python train.py --n_layer=12 --d_model=224 --n_experts=12 --experts_per_token=2 --d_expert=288 --d_shared_expert=0 --activation="tanh_gelu" --moe_layers=[0, 1, 2, 3, 4, 5, 6, 7, 8, 9, 10, 11] --router_score="softmax" --normalize_top_k=false --routed_scale=1.0 --balance_loss=0.00847 --balance_bias=false --init_std_router=0.0183 --lr_router=0.000431 --vocab_size=16384 --norm="layernorm" --norm_eps=1e-05 --tie_embeddings=true --optimizer="muon_variant" --lr=0.00381 --beta1=0.95 --grad_clip=2.0 --batch_tokens=[32768, 65536, 131072] --seq_len=512 --train_tokens=264800000 --steps=3549 --dataset="wikipedia_en"
Below are experts of layer 5 (counted from 0) of a mixture-of-experts language model. Rows are named router (the router's row for the expert), up (a neuron's input weights, with its number) and show model dimensions 0-223. Each number is 128 + 24 x the weight over its row's rms, rounded and kept within 0 to 255. Numbers have three digits each.
Before each expert's rows: "comes after" lists some tokens at least twice as common just before its tokens as in all text. This comes from a sample of Wikipedia text that the model never trained on. Tokens count by the router's weight.

# expert 0
comes after: " the", " a", " The", "'s", " his", " first"
router:117137185130139156109143149146111124182130153147152122141114140143115121146117155152080127134112175146151128129114125141123150135115119120171110114113169138132166113112140122091122123138147109151146106119135139133115122140123123099178137120160109139148142093129118101156094082172159150105139120139112119142121139165156103101094157168111103110131090133149119134127101131144163091140178092143115116130133131141157120148127132133146077112132154130127135144102119121109122169121174098104081132091076154104093180047100152107099128085089153161143114110108135078140143145127138142147129140123090118097129104099144079113118135154076121113126135125104102103143127163154146064104127
up3:144080146112120099142115104134132156096117126126101129135127131112112140126077132107100152145112142133112098143120115185160120101182083073117109110122098147169114141116153119099170155116132110132147105134188150129118108108137148140122091121129142133137155164146132100123136098133128072138129110161079148082130139119170140090104122126117112136140109130097149119108145158126139122062151143159148156136106150151157143114184160142101148137156105134124130110100112102138174187104127158145161163151137138116121090121182113118155131120169093172133129097154090137113087124134111142158147163112088121126126121107111125111131116121143118073134130120100123101173119120176110118136124
up4:109116133126129160131135075104166116105131114114162140103139125136152139104172158137126109163115146143153121105094118147167082138131146146168123169135134120107124097135136149178158103120161149122142090137122166112141131135118104095109156108129138127122128128099172131155147091131152098123092112122105116107128090137145156118120140095095155156106125146165203131119144106171140110143126119146128137108092186133119135150107144094120147143151121152111149158157114127108158197172141114107123100162109122123130142139099153151152136106085107162095153156130156132071101124128126157101091122158115100133093140149106081144104140146120148168161122114127106102140076102086168119115137
up5:113100170112101126112150148147139116135138101113122127137153160133140120166160130115126113078105133155108102134102161123135139140153073132157111107083119125088131161090128143122093123105176128142153139102132109138118120160135182180127136157148129130119099124153144137087130125158128146118108149147121106150119143118161092130134148147110183110132186107152103157126132156118127127121130160116151097115136114136100143118124117151092075137133125147085153175086104128169151122122145115131111152097125143083115126128112163140157131108176127099095154139163149083193136112150136153125104128126090130066081112089126056108136128114125138109130111137163126165150129157144117104125097
up6:131164143141116120151144114098110126123143121126133126201126141129114109125109138137156126103125132120167130162159161144094129102113133128159116116120160146129119122137131088128124130150100154118133130140132126219106164136110149119139094109117090133136139130122129132092110168115078162101112144097123104157134128127120119201098163159134073157146130095108116104157140142145131119085136081126138108106094128092103169104159154167110100165111141126126123136153142125159135099088111088119155129129163138144087124128116096134125207148179150119098166116189147131139105130109100112151117120122107123126120130143159129097162138113098136104159170154117110131141105144128159124085140
up7:108124127140121129155140143108160153119155113155118135091123132116150125154103130109109159112147115140136121106127106135143154166156115144143113134147126149155178153106138135098129145117110109135124101138111112094137073089161137118105144122121132103101096130122152160128182093132160097107130096103175130157163112107156100115161115136147107149093128182147144172123133069114116111122137135107106121170118131142117150110129117091147135099145145132118159077127137112119108134137146149171097102132131080134160141149111148149089092121094095134117112159163105155192113112136141082109127093137111112124147132176067149175101086145160088132106127169123197145120122136142164114143137
up8:135174124134148124133097117151153115102115129116103128104171115118128113113065066137087112143148136143160091118097088148118127147125149137129181114138136077155136126130151092130153162089101135166115134172104095102138104145075146135136167151101108131110119151135155127128146139121116154132115126146100142104155134126118129089155158129141135107122105112124133093146124086099170145160132173149123130065142113142126083139120092133153136092114164142132136097136127090133140142116150106160144151097151135097137129144120153120129115145124160186120115111142190146132137140119103148126101177140142101133103110134110162124121173159143099117169139082130123164095108084105089139085129
up9:072161117143118145090133162111140125098142127140114121108162102171137115137165100133147133143085189093122128145145140103101128134103124121082158151131166105130096162131147161119135124067120117128152118100111107136109150173109102154144102145172108146137152148122125050086135124168112149115131137164128113112098151118149115138139143114160110116148119115168131126139141133117178136173161110138127128099115132137104131155128104079147131146101117135115178094132160135107152103136124147077134073102097161136154125121143142131134128112130092135102136092138127120089110147125094137143117134135093119124115145134138117089106120100095089090149190140121172175124119145088165123113136
up10:097094125109102139139164153089119152116132144133097129135107155103083123157151140154142092108189093108120078160116148146131113183101146147121137117137159139116114146109121125163122127155123152135084156114130119198127074146171138139109121158115167093106134125119125138131147119126105132119109108135115137131137115149125133145137103107121142118103117145174107134143177150117166178143070124111113141105121206154110144112103103100163140127151168142147142115152119109109110111153155141142126161146204110144150145060149162141123155153138128119156143109119162087139112103126138150136084126121125135135136128121098117172141158096118133123154107123139105111091086109128142158136122
up11:173108112110150109131104107134140116113159156141121111135145150116124105141104106127128150077129143176113110114114122147134136032108131097116182120133163129097121139169149105133131166136166118137088123118130134152154117135167121091094143153122113124121132102148134152129161144095135136126086103170081142186139134178134142105132128134140109173126158149149106128105118138109148137111130133164108170136136134093154160130158147146097117114147173168137141109115139143124118150103129119160167119112103098112163121147153185128112172159107111135128097099133124152115106131138152112163141163117145138184124141110094099113153115139162122107105165147114098176130103167078156121122143

# expert 3
comes after: " |", "1", "|", ";", "2", "3"
router:178140118150137083160141107140131118117103140072128114144135101130115117098129122097106108131117120109128140063113129110129102132086141120101131116091075136148142112139073122176136150137104132135114140103100112164111141099109128166112134137129080128113107147132147130081148153074178145129156164112154110162151085128103168083137136144122135140135138133158108132150166119125128150158104153086152104150114156105110076124170150114106145168139140110114116094139117110099133114124181148159157140119173116132153103141168141144081139095119130120152130164162120175133102099139149128110147175114144110112116120156140166186117085093150106114125109140140132141118108113106110131153115
up3:103111124133149165123124142126114066151081152187075154119138095117127123104148141154129126144112118110121131096135141114123129125116140163129120114137135113147137145139159141051103125104074095124099140106163090150114106186103104124114124163123079125147118110064131089161143099086116131168136119152133070110119163127101105108128092146116120123111116145144152095106121119096135119126098126107129108116138163100160103153133140153138153131108109123118117176106120104123111150153146138152112128133110089109131156130141132108123168131137131111125104120126133128121091135119117106149112174135107063131158173082169121113106152108095109129194117154157149116141129094149098149135104
up4:139126128129104106106108151146144115144128151115120159139158145103158116158111141118159149172099111154128139096177124108160102156131095112159104142137134151156121136129144131111151117127145111139157112094105097119157162121117093141161171095152147122146109154142139101118087111148134141121143124143158112102102140146138137130098092145116085108110136118127136117181151108137194174152121132160128133103129138100113115089109088066161049130116090157142082133080110114148118134079139116142150173120159114125109136135135113101135151135119166124137108110148136143146082107150126184058105142122168133132168120126150150113145130094119120121114146062155127159117148115138122146151128
up5:117128148070135097097091153106086098209095139153100134137135158137150120138116142129146074148105115131108105131112153148144098136133125165126120092118138127133106127121117155102145114122128119142151168128145101105119080086097143138096146114092146138117138097099115130167088096116125118111157113104109139101128105159097117146144132102128121125131145125160153146133134143111149181126121085143117155137109132134111120133070111112137131139120144097133098094123134111109121170129035136131118164127079114136117129103145124066131116143143109154146119085167097121108100152117101144091118147153153123159144142106091127157112096104124108129134152108161101101185116128164153107163119
up6:103124143092102101183163129137124130112136117145083187126133122115083110072134112121084130118112122106151119162130146124123154104123119069141167159086098197092143133108149125114102135132132106124131170089129169120128115116130104157100153109094145155158133166118142128116128122124144097167179108105137120111093129144137145160144143108150139157099128121169064146108090138103116140091143118142103130113121135165143150100145112165129128138152125086152105122130107125161147150150100148118174134133131151129142145135123114132140096140144124170147136122153140099080120155091128102132108145142130113130141123090105144139131147050097125111145077109156127110136118134129164184135122
up7:083143116163141157156103116079141153144158122123124144098130103130112128117119121135133123153103117116111107128135118095124140142108117134117111154156163147156151104099122090115111114104134095144091167095124114069124127114179129160180175149167127134114181087104178105127135198103099118105096145099126128127109110142097134097150098118166096168134108131145114153122137136122117106133155132094132138134116139118192128144137106125156130118131142137098121111142118146117122137119152170156086169130121124158114147138146186179131144098122171127128162148123154137135077118159119126093130111123112143117134067096119161131084112126135142114127108117143078130091100139128141100181107
up8:123141126155130146115119158105124152110130143136106110167103138123132132127070112119123131104120095130158144109099125155146118148105097104132142148127166113115150168114104143140126108155055101132121155146108124129186090130090113155155167156127138094133161096154094148075107114137172095074156138085130141151127123147110143147127123129131138124113162145138132145121112117128133165144143086096139120122146159116125135134167145081155156148105131113163123158119102127147166120120122133100117101126126131124127085146131176117146122089107119165104156086176145117127116129078132144165133160089126116094090113139108143088165111164125149111076187125119120153141094140131119132143058
up9:154131130146110078124124165127140136119119107143118147125134113141158121136067125145145123064100116123100149118126095147149091131098087129191089154121144123070105077122097159136120154125146128134149113115098168134096103106117122148178098120151145105118143121110105107178155109141138121138117134131126106132155107132171066112118157122140107135121084136117125160108139084106125134116116134116142133153122145132082175131184117093134129123148123100138124161146121117122099101133092130146159143106126146154161123165114129142115099160147137164080118160113123119134117140136142093159091108106169127157131116122127130111116141113134081088104114176141164123137117203150119095169147
up10:121116172121135137162145088107119142139111137145143108103136138133116163128163112125147105102163160087084092156148152137132149101130126159122117140147137119128156135138137133065173138130117121145093151132112135093074165118121180141112132144158147169162103116142112133165114140153130161173150119117144056081117136128113117137122168100134125105118114096107130118143130132093095092161141136135148103103138116153127137132139140122127154105148141121119138136111114149134139127145101117068112138160173157164101115151125123116177174091133097099131109132100130177114135137143111122113118080141061122082154105095117081126139086157134118132116124124155098157077110175114141125110123
up11:152113142174106122158168118139132141122093150122072151118128126102122124122144110116141144109094106168098087131166142143168139160128132118117148142097109117104178111155149152152131117126121142147137142139127100151130156111089095141107181119099124125089080148153136120105105146103123134156139136162139143124082102143161115118125122165179110138117089124106132126110113185152116174132101141125139125150130130086124124119145139166092127162170110127116133069079128148134161127092142115139171137135146119099116140104155121141146165171063145134116137145163184131132124126086130086138145151143160141129143135096121129147126113145137171073136085123130094151140076145124142101105113

# expert 2
comes after: " the", "20", " in", " of", "19", " United"
router:148103101153142130138130127124095114119157093142117169131158120149145191122137111133181094106142119109103120164139108105136125096137131156118124131139158154157103155131159141149126107106133143110150117167129112151134138138141105130106115108128150139144129170126115107101108150119122169134090124127094126111098135077151161122175119112150147123143126166128156091157095102125119149145134120143155080146143158122084139134077071145138134099126113097134122120105170133156101094132093135110163116158140121106174084107112145174179096172140135095130087116115095094125168171116136147139088102119131123137100170170140118139122121117151055124095121140091160141118132109158121096137121
up3:168125107138122106134124129104144130157121107131144107143153198097129083104175143130112128153087148151142126161111126122126118110159068140114151133146103087116153141135112087120125175096166118124139091122089075137073137150139134102129135109167120187168120133087152153149115122149141131135103131125175112096120146175141125134122142146143100079150135132121153138120089147151143159115098090076082126125157122137115200127108161165157101176132119136168094124124101111146120129145130107159128125151104144094102136123096123119153108128123130143137112138141112174158154118107121102138119095097103116135144116144170136130134146080117116102130148157135166126125133093120103151125122
up4:130146109096073161103109105160099119148171139113143135128156148111116128125091154139086121141106126146132153091059102137102163133151120101117138089177141151134145094114099108117089143109124130160113155140170136120143085109140126135134159132097124099148073091114132135130122144154130094087118127128138125131148093074125122125130172115116094134115172080146076160120165120121118121139134099128170113138161146141123179155145121125155107113119162124133086136143136118113122163149108104173126160143126170140174180122150123134084101137105136136074183136145139122121114130139130128132092138104113128112142102141122145119121143112145129110123125155172147166097155111129140164177106
up5:136135128156096130152105137168134138150084088140133163139137132132124106116083102182125093127173128136143116113139099114144136128122123155090115171112150144120158137130176119142174120086131132119160117156123080115148133130127159138147216116162135137134116124132123074136074129121109108138122135116129120105148133110122106162118117121156161128144112109081131132158128127160118136114077166140156145128145137166149179063126137124179120123098120147106143169150147094126162116142161126089151141105133110143124120121139136132151131142114119129136132095137121148169147168162164109122142100124123139142070139151170119097083100129077139107155108149117118072128118142107114147091152
up6:137126139129156105097129159174158123157141128127102110122096105146217110151127138112065097128109173137120109137159143091126159151155150113107187142145144150145153157109152104106150128159135101144124126133119111119141119117137120152093093126153081149111122127089100097097145102129103113138177140132125167139107172177131153137076128110151128144113079099141118137134129109117155141139120105103128170119133135111122150099159076158139066114148065104136130129134110119126127098107126128139123117104104121106122119133105124096147141114150165139108123141139185101168127151151107136125101120088078139140095118141134146136116142137136073158130137095085122139156117124089109136139114
up7:158185155122106142141115106132119133137146140111132090122112133125111132147134137165096138132126138152126124090104126118107108094134099136117148115126159101146158096155155140071128134111126139150131102148123138123116104109142195154172106120111109135075125120132152128121108115120182112048136130163128155132130175162140145130140127144104122135106120166132111153106130139107123135169165099098110114104132162110110098126118097121175144096129095143121121149139163123114149140125146089186105124116111150147112167124114086099133115148102176142160133103093162129132149134141167120097144124144105132092153096114126126102112079133147153126100148065182129175161159156110128107093161
up8:115130130122167140114144116088105136065117056131128104150116111149176115144084126082157089064116122114142108152138146121103142148092142109110092145088168116121141162111100183110154106119139146180137119183065131136097120140154123096146130155135107131098119121143122127096140130132112126118097120130151133152091077118136092097144128144136162118129150098124157136132163090157141126132101151138140110077111134183142116138128126107125104116118145156088120131127135125138128152126111110088144109145131151084144125139101139117137143162150168141049129139143148132113131124149131140110095128112107143128132150136119135157196096124113136118164078123160098107123130127113131150136135
up9:140138131121133072109103066137127140114119116150128121159116128101171131127149131115068131150116091121133173094166132119116171106186139121151126154113133119167136135152152131129117129153097131104166090113074159086115121077130113110132164139144162099111114177123122108144118093146144074139124097097115153095126099092179117140121116109133090112104105147126145110130153125163128116155144124139108105074079190148137131152112109118135113118133098120138125145110106148126143154158158138131122134134137075132163082116107143120116135121115153164121120121118100141162127138099119122114122093135097081196140145141108109133097136161087118147162117162146119099113112130123117140101103
up10:122132118117133119126119128127144155145149133106168155132112142109093121111129116137123111114113118111120160137137154171122139136143133151127152169150122103095129127090139106114109119154143152094140172127162154139112115065119108109090165143183177102120088172126110164136136093120110093120132164080149103084103142099159129128051128145167130139115123130145142162102144116158125110175152135120141119119133111135138118118109089124156109137140159122159114168123083146100102128119106100114131110138128102114106136177132121118133067137077123115158146124119131117112157102122127157139115115090175045137105154135186125131118101096102097123114133106098107165135103145128156083137121
up11:138127162144103117113126146126101114094113098135133114105132121098118131146099156121127135147127117149106092103139159109094142145129160152203148115126086160116103120133094075148095116128144116147175134126102103121104136103108122122119108124117132126132160160150133087136096158116114131120158135078099172135127089120139128114153169149106168104102112167151135180158111118159115119118143159131106119159112145155108091135138114142129115117145115178104117126156095125122103134148121112117141208114120189097146144107166125081116114125122138178162161130101106072164128140143133126103146122104092139158096089144129075096137142122095141168100088118122106127088115109123135118131124

# expert 4
comes after: ".", " of", " the", " by", " and", ":"
router:083099159135127142112106096129132135146177112171133119145164139125153138142146138154146113120113099146120164153139128144105137105164100128133133138123135107082117150103135124155116095089131107101133133138091125121147126106132123096174109118114144107154152133124143105147165124113131151118095122174149143114134132120136147153138192109094155138140120119101159131105130138126139113128102128141103137129121086164135140126073116133161101088133139150094150135115126163141178128143164108151102122143092135122133119133087126124138108167121092092089142128075173146108122116141149144151104158134165172162112015133112137119131151117106168166141144143074066142106144151136124160126149
up3:123156116122116172092107160143122073130162108101130118126177107100123160146167132154125119111143121111153096144146122132123129107181167095118131138122148149128137173101148147134183149170140130175153124132115130176120095129155140139161125120168121146140120118136103080143096127148082104161149062159106098095135112131089086092131116150115153104137122123170102116154183143127107115107114124115132101135129113140104117112091148115103130127139098118133144123112112090171172122166114126160145131156088139112149160102114160139147112096086101106123127146088127137112162092132128170129131107103147144128144110091110164155114147114130133168166139127083129092125081131117147139141126
up4:081098169102122145134138115179122123130078157128090136161129136140144128129125160126137102108116108163152125121125132150132107141151113094090136143150097131128153151128133112137079120130137138092159136130117188175153117168136075108125154129124133158132112094116121111151146095130169157099154128147172088137101124137115151137126134094151136180100081133106084116143112105100131149149157108063123119132128098113148109132145127102141133129155127127093152138152125131138133118131199116205121099162152105104156126106159112150148101128075152097104150109138129169136124134134129126155123121109114079088097106125088119130148174127123143131134100149129094124108118136120171146112087
up5:143121090141135134126147084096152164138126178134117126121139107115128133110125132132164114122153100102128125122125140142136110156104114084125109164149119133099122131147114100126151139127129100105097107164117133091133138113143168121134120182123142083113146103173136146119146117112077092117099127145103113182138104040158150127128107137076102154137116144146168119137129134144139115140104164135128182109136121102153139116155124138129130137083124110068157121126131128144107140158134071135172144141108115089078091116146104080116114144147116125119167155150169182118152132124143106130098181116172129132146103154136118117158101135123148116143095101192115107110124145147089121110143
up6:111096152100094135138128118122109132112145135132182131110129135129145151127132199101082157141139162147183103136084119126085128132116147059171133144131123107162085140105138122130108137194162130148183105126140141149113148123098154161170142149138176115090095137139096147148106151133135100125094091129110131149144129145116167124144092114141128105123123126130113129148138163137114113116104133097137162123079105105148129154088135076131134100176129144154115156123119139138166169124094102145106138138119148156125122127075175108158134113099127118131128133163125112100070138131140106165125118118133107123130126117099137134127150106151114104136088111115133104155108106161144122162187
up7:152103134066136115156097155133107127119105097157123124149093118131160146120122141141120153141126116169140131078130090155122119127138083076133174099183100148124155141133148105138173141096126113142146148104115113173109135148137140133135121126113132130133181125136162140138141116117168112129170115145150125121108143111116110120106150142171109142152150137149152134142105120147164111164113149137153120105137122144149145146137108163134108122103166144152148089094103139117156121145137138143130107077177182099123089140196142093114117108139104136157195124070074124116162124153186148091106131120127156105149141127114132115110147116117119154157122111119139168092103120120090164148129
up8:146141129134114107138132086122086159118136126109127114082118124158145163096103120107125132138151157165138102087155143126156149116092139094135119147111156142123139112143130140136141138151124115138153120116107138123145143131172182120184139130147176098127128140133149139147098127111119152121150156138140151204099109117172121105143120087090118139130134128176119116139120108138118112127144148147120105116117101104135131080100112111117142130123157132173114100159122184132106119116115089111083153090113095074129122131143142123111124084096129151098130102122113166117157085077147154051087147104164113133113113125128150152125166136141078129124094109138143144095118108106176097082151
up9:101141116125154144183105113155134120079119112089146149112120120154162197117115171158157115129115131094140106131083151114134149123112140138105097147133139102165119129150127165162090134136099141123142112132102181163138160155109115136125135114127113139191130142122123136141149128156107064173135089110128109107121143140126128096133104145132115128118136144099122137141124138115173155108109115148136110115150155171112115103136163126112103140108139102145077095149133074115097130131069130092090134115157140113138095083183082122104147156120127126135154145110121114089132139123113138102135125126188123107154124071115160121089158099149159149126140133123157145149100138117103126168095
up10:152121129129140175173126119141135109136120143071093170120146133075137101100103118141144131114140103159137071116149144130158119117152139065111134129110129094125106125117123091100151085097130115125148158093174155141143145102147145123157146118088148145116121148129143123151120144119079092132110087128156134131106146125146137102123104089109139085173102150091125139140136134096145115136123122105133103144128145122173167157160125074107116116118131096122120122159083170123195127161092131113110131107082122132135156125149100129122119143107177144151130102129136120094122114087158128137148145097108112180150101156126122134094137100130116124077082130132155133167144129129178136123084
up11:102111113114125166112148107091165116126146134129107190130099139179164149148140159108109121147134145166125132144104126136138119144151112123134096151121153149139112143093147121112101102106149091080125116148123155164098104122146154096132124127112122106165117149147162124127138096108140140118120152153134122100142112128132109151126208106118103102109098142141123177135144099150123148118123154129190139121122127154155117115104126113124138092131128127150133141101075172145191140127122099111127143187155172147159103142145120149163086109091148115090139158102124172102118152165162179115112147106139154174125101111130168092168153128124134140144178145112114116119138094153107102139120

# expert 11
comes after: "-", "\n", " |\n", "\n\n", "|", ")"
router:130149114131118124096116110115097140159112151148096119137083073148148110137112158140146125131144121119099129164134130104114113155110134131121124136155125128126124111091132099096101185143114170106095156134152129101086110154142116151130126151126102135099137175122106135119171155198097047130165132109092169130129096148134100142126112121143099124133154154131117139125138181158115112123118087113117124132150104141177133157142125135080157162146123137101145166159170149087113132152125095141135157125143108108101143136104108112131139123147115104157113113098172112156128190119107113126119110067140120164151170090147097119154137109127155113116117143099134128151061128123106102110142
up12:113141174162109113126157142171134109148091170133113111125116116099096098123116129122131133087162167114102096119130130137093148135099109131117124111145161091134096100077132089171116129116130140099089138106127101095132137121152086204075101134130151129159161124119135082148147106104152156117100108132164105098124135144146141163121123111146110119136135124094106127145127130052122136108157108123155119127117137106163125102146131124098143080127151123150139149123113109121147110145129147134175151132134146134139083174126160130101145129135106130181091110175112134202127148160088089134085180119128114158147136139134152146120162128122139120114115108148154104091146105139126106126128
up13:146141158096214125112151126132138120132148111128163122170153098123085142160114142147115167147090094107111143127151128104137106117103125126128103133149141139113158146132137117142097140109137118093103138111136151126099105154093096071150157121110125124093142099082124136129121157087111126142124209157105107092123125150138112156173126164121114147183143154072139105149100157114123124103140116133105141154106162121133158120148140124107122118128129137080125105107125138083162166110160137141145136129143116118139143099121120095102124126116128118118144124111159110147099114176174136105099133054165135142129162117118124101146119118112112103113091160122108108125170155156167132157169
up14:123136116140091125105145127126094160118105133121132124116119076090127159076112147139110144183110117147141104123156119136130118150112115106122090101156111109121140072104159169115199126159136129136125113145145157087148086127137160115095121109067164159128156111141148111137181093080115131167106170134160133170135131118097159154118139098106112152158130120168128148139099159129083133100142136118088108093111116130112129098152104114150151164155109151128087147170092143120114135155133084114116129090133135150101109143134121132161104152151119092083092100149113117128128146125126128137094176100119115141144086151147130122147130123152128145112120153179132118122145107093126101158139
up15:155131158100112103114167110159119141080090089147133172141142106103161120096086121129129160129129116103105134120127104164157138128149098131116097113073130179118135097167132129149104121154138154110084106155121110123126119132140096109146104172124110127131127142148095154134092111177093135131114081136121150098150165107127141116162142140119087140143138111109131131113161090135131162116159139146134151129100121099140154149141118175161146128126107136109173117187143131064097148138118131176124154131114086142116121160120102112150133144108135110173145119147134061155107095069156106125144138122129162167089131118157157128093090146126141122089141116104122123139142132137135113167101
up16:123097151055133105096114095108081168143182107155137111124135111105120124069111111115078129076127090200099151128143115121109115123136096107133183151163123116110150164119136153150145128109138116136178111115130134148102094110134123135107134104141144110087161114125121126082144104098094155130116116115126139121110137129132173132123156112147106145133168129121151132134129123127123150103097176136151115157079136138155100107102106121128140109138088145130138077121169121116121148143131102120128091094121144123080138117131146141108125136131166088119127136170148155154146179093121095139137116142177110162109135105149102161098152141156124130127086132128155120124096160172106103123123
up17:105110104123114118111152124122091144114102150139140131130106138170128129146152098170099154126121144107131136133101127142124123097127121108130145109124141149094131098143146097145143097131116096148087148173154120117104142117133124181128115189156146144089141134133138149162173153134127147137135138110088116107106153109094053145132138113212176148122129141076124100105110092132102134103122120126138148111098138116154145113125102104135147144156120137154117121170114114134160108113157131144107133104178128128152158146130119105158118170185111156107123138125153134110091145107126082114108118123086093111161138117179082127150172087148155153145101093132088101131123092121094107089136
up18:123138172086161130154094124125102052129111146106129142096136148143141116141137136120114140145135147103138143107119090116119171139147162109145163098156109111106162114095119121150142147139161159114117122109114083119101156128191221101111175125121145140112079127123141147168107141112143113129150145123136091137118126116170138133125098145125125104130128141116154116123129102167125089151117119166117140109079155099144162139103163117130161180155139131150122151120110150152128144149072102144152116104137162141099130130135113105129098130140145132093140091148117148137131053103127107110144149145130103126111158116140151153114102107120148138108112147126116113154073125136152129067172
up19:115136109137095129133122110155168104156143100128120102135180148162121113114129117134146131112127160151107165128167149118145154172108165184095133150050050105118144109116107118147133160154065125112142130160134110114093094099155122156142129130118109136130118161146129119124134090109176125144123107095096098093147152145137107130103122129110136101142150147086118088129113115116123138132184074126153097154126150106136129117132125129165103135147142151100129130166105125137104181125163091130156131113091101145144124097156093128129109158091137133117134139125118139115135121112111166147083129110178119144116102104144134095114153119078135111121101114102155179132111135129154090100130
up20:120134144133149161118150127060097092139089153106096106154109114079154133105123113131133162121143134123149148130130098126119099124167124160133151101120105100155165160097143099155191157153123114089128160126114105141083140093130150195080154145127108126107154098129130121129174108152106072133100157090105131146127155133106119143109076127170169120132144111086115128138155092101157135148116130112124126138115126123175137109121115170105117142133150149116132148174153108125119116121147148186096157123124174162092097115125154086106158111139132115097110101142134093125097130121144081116126144092103133127117105150093097120124140111115107145126117107139111105097104131117166110122125

# expert 8
comes after: " ", "19", "20", "–", ".", " ("
router:129134147165117135155132147139115130092113164098105140139130099117126122137157110138116138139157126071129145167141110103117184095116106102116132150151159083143163126149119084096139153154134091142116107098115161155133112139092106174106171180137115119117144116132106150114122156059085163154123135123155126172158138153143102154152099129101137138111153095126183137128126113150142161159105127169090100118124114134170126102134097136141137117102119132135138103094117114136145142083122135110161121134122113139113117140108109142141090154148123132104172143147096152122130100090141168133148145131150151116149100153094091084163125096090126112091127121099086131119100119164099067138100
up12:102156127147141132152117169109107138109161163145093151127108196163158109176135082158096143119129113136099141099101126142131148177113140100142125104139129125111139136133190133082145154161102129097130057121137134093077119068127088130190184118134150130131120108151167128133133114119135118138145154134127091118164136110120097172115115131110121118158094135142186157115152114130121118135145152173107120084127130135127133142116072130129142118136126135152113127122171128112165135155115112152112098114117148125121127134127128099125127180109107107152139086131158123156136121166184148102129129113094140133157114119119090118112096139094115148095137103134124157161152153149157128126131
up13:169140112136140130131113158144145142102126118146162112135116098167117172108121129125129176131158184125120117072114132147094163121123118113153220129095142085130148128135112083099137135143120129101105131152166084115129115128142135121119126151102134167131121129125143128156129159134159126103174127149099133156142140121145097137133139151115109145131095108077118132136132131100121094108135131113135159145117153134101121115134165166091096131139163139118147154120221138098128143085145132122126122121094133069119129122122122088193166135129138122157136135145148174139170112125162155117161148096101189124113124130135109138166141119161128155153139113146177139132133105152111142155107
up14:128114135080132127115116212101123147157114125129124107131118091096137111139133115147103117133149144120139155104116135120141122170090084143123096112112133126120150134154150109145149129164128092140160160118140151146110134074146165134138099118111126107152138159134132165145111093091116152159129159146133125118133115138119138089115138129151118149121119147151087096147098118116110151048122096122140113149070152163188148119139084150096141106093149110165156138100103098150184153178136136135103136118152171127086135158159148134137112103097126141134148118136142150115107118119113178134095123113102140120090114178129182161160105146114166140130139111102109110104132122135153101099113
up15:132109098155132151124139128135168115081124163150080142100069126115128148120131105142116139133137105162109164157099125084134140124133139117150127151161127135129129138157144106123132142157132123096140129166152131121106207071139163138170130143160092147078130175148113109165119117140136138157182147163110101096053094072155128135144137141132196105099176173145149122119131134116138128087121150134144148138152144157131139123131108084117122143143118143151153145104114130123124112136133141144144136117146112159124086135102094138102102162127155127123091137117129138145157138103122093142094084058132151108120156126101102093126120096117112110125120118119135100114128106123137146095136
up16:105119195146073137144142135094113125110125131157146146152116146111129119149138094135142164156123168162085121133089114116137129106127136104124107131086110145112144125142133145123156116112145131132160153122112170088084109098171164101113074108116160120138139121158142124146111090122146111101160140098099129124181140130131113123162112129136136133099118125164121128126145109128093180144094101096153115092155125076125132082135113125112131100159125169118147125156095114148123108111113105093134138142083117137133093134148123127127116107145182096138137131141081116149129096085078123148065110101119097112111163141135108143153090154124113127157159155108091094157133124155154183137099
up17:110101152127125104151143137096128134113121147167116131108167166138103123124094106120117137127094149133104136135180105137111146116084130125137099126098092105137109121129115112110166096106110154122115132132152097055151170065136079123212107167152096191098116126119138115133108152096151135133126118133149143121105115112151175121144117126119139138129079151100164184118142146127097117133119098152127114110173138176107105122139108142141123138159149154129142134137145099157130118152122139112164154125179099171141145105141126118117141159089145104159177103132104124107130137121150158069130137111156137131123105177099135157136129119101149155104121127098099151122121128148095127096115
up18:126141114094180110158090102159136122146148167177102105150128138126145123137113124129096145137121117102153124151137149125140180094123079139137211122120134133129098070121145121141119139182124140115122120119106098138106135067138139157136112141100155110169124134192115156179090155129131124089114137139098104132119121125163122140128132157157132141135151143118120141147126116103156116121131114114107138136132123128090124089136143144091141100106116126102155141147165116130163127137141104124129162125131168128080101110157116153107112132135169143153030118161152165153124105119101118141125110133109140084149169108092087098115130113109097138115146116140125123146091161098103117151150
up19:105132112135145127118136155144137127165145152130149168160135100137088164108108171137142166094135162139166170137157091088098153109169096103098100146144148079116085115152120182075128145109128113150110155169157120147134106116112119122113137095117144115121114132140106124140136096157129169144115135153118135130097145121133149187114148127158132159158131129162105157095110117127108123145134149128120144095148138120142128166144117118110098137144089102166122105122104141120130113144130128154095115135099180122139121102113195111157155155088137128144151105136184105165131120128102150107105102106177120129103090072144109147142125184117156095125167146118147151147123134111109124083147
up20:123143146159143133148128140145107139126137131130154131120108123154101146128122153138130148076132120109101075108117113162158150123150105091111123157139168169190091157131122159142108121113146128140128117106114164135123113130149115121108069102126096129107110088118129139146153129113049099116130126164135112119104108121120087106100092126106103112116109131123140135143155036054135110128091140108115117168108148115105172099127156109120090110118119133110168110156122137131125141140142114141172125113102137137144160161121108128093143098132142132136116151143108093144162139139131118123115135135131111112124115091114145057159101119127085096184161118096143124132087105144105173156109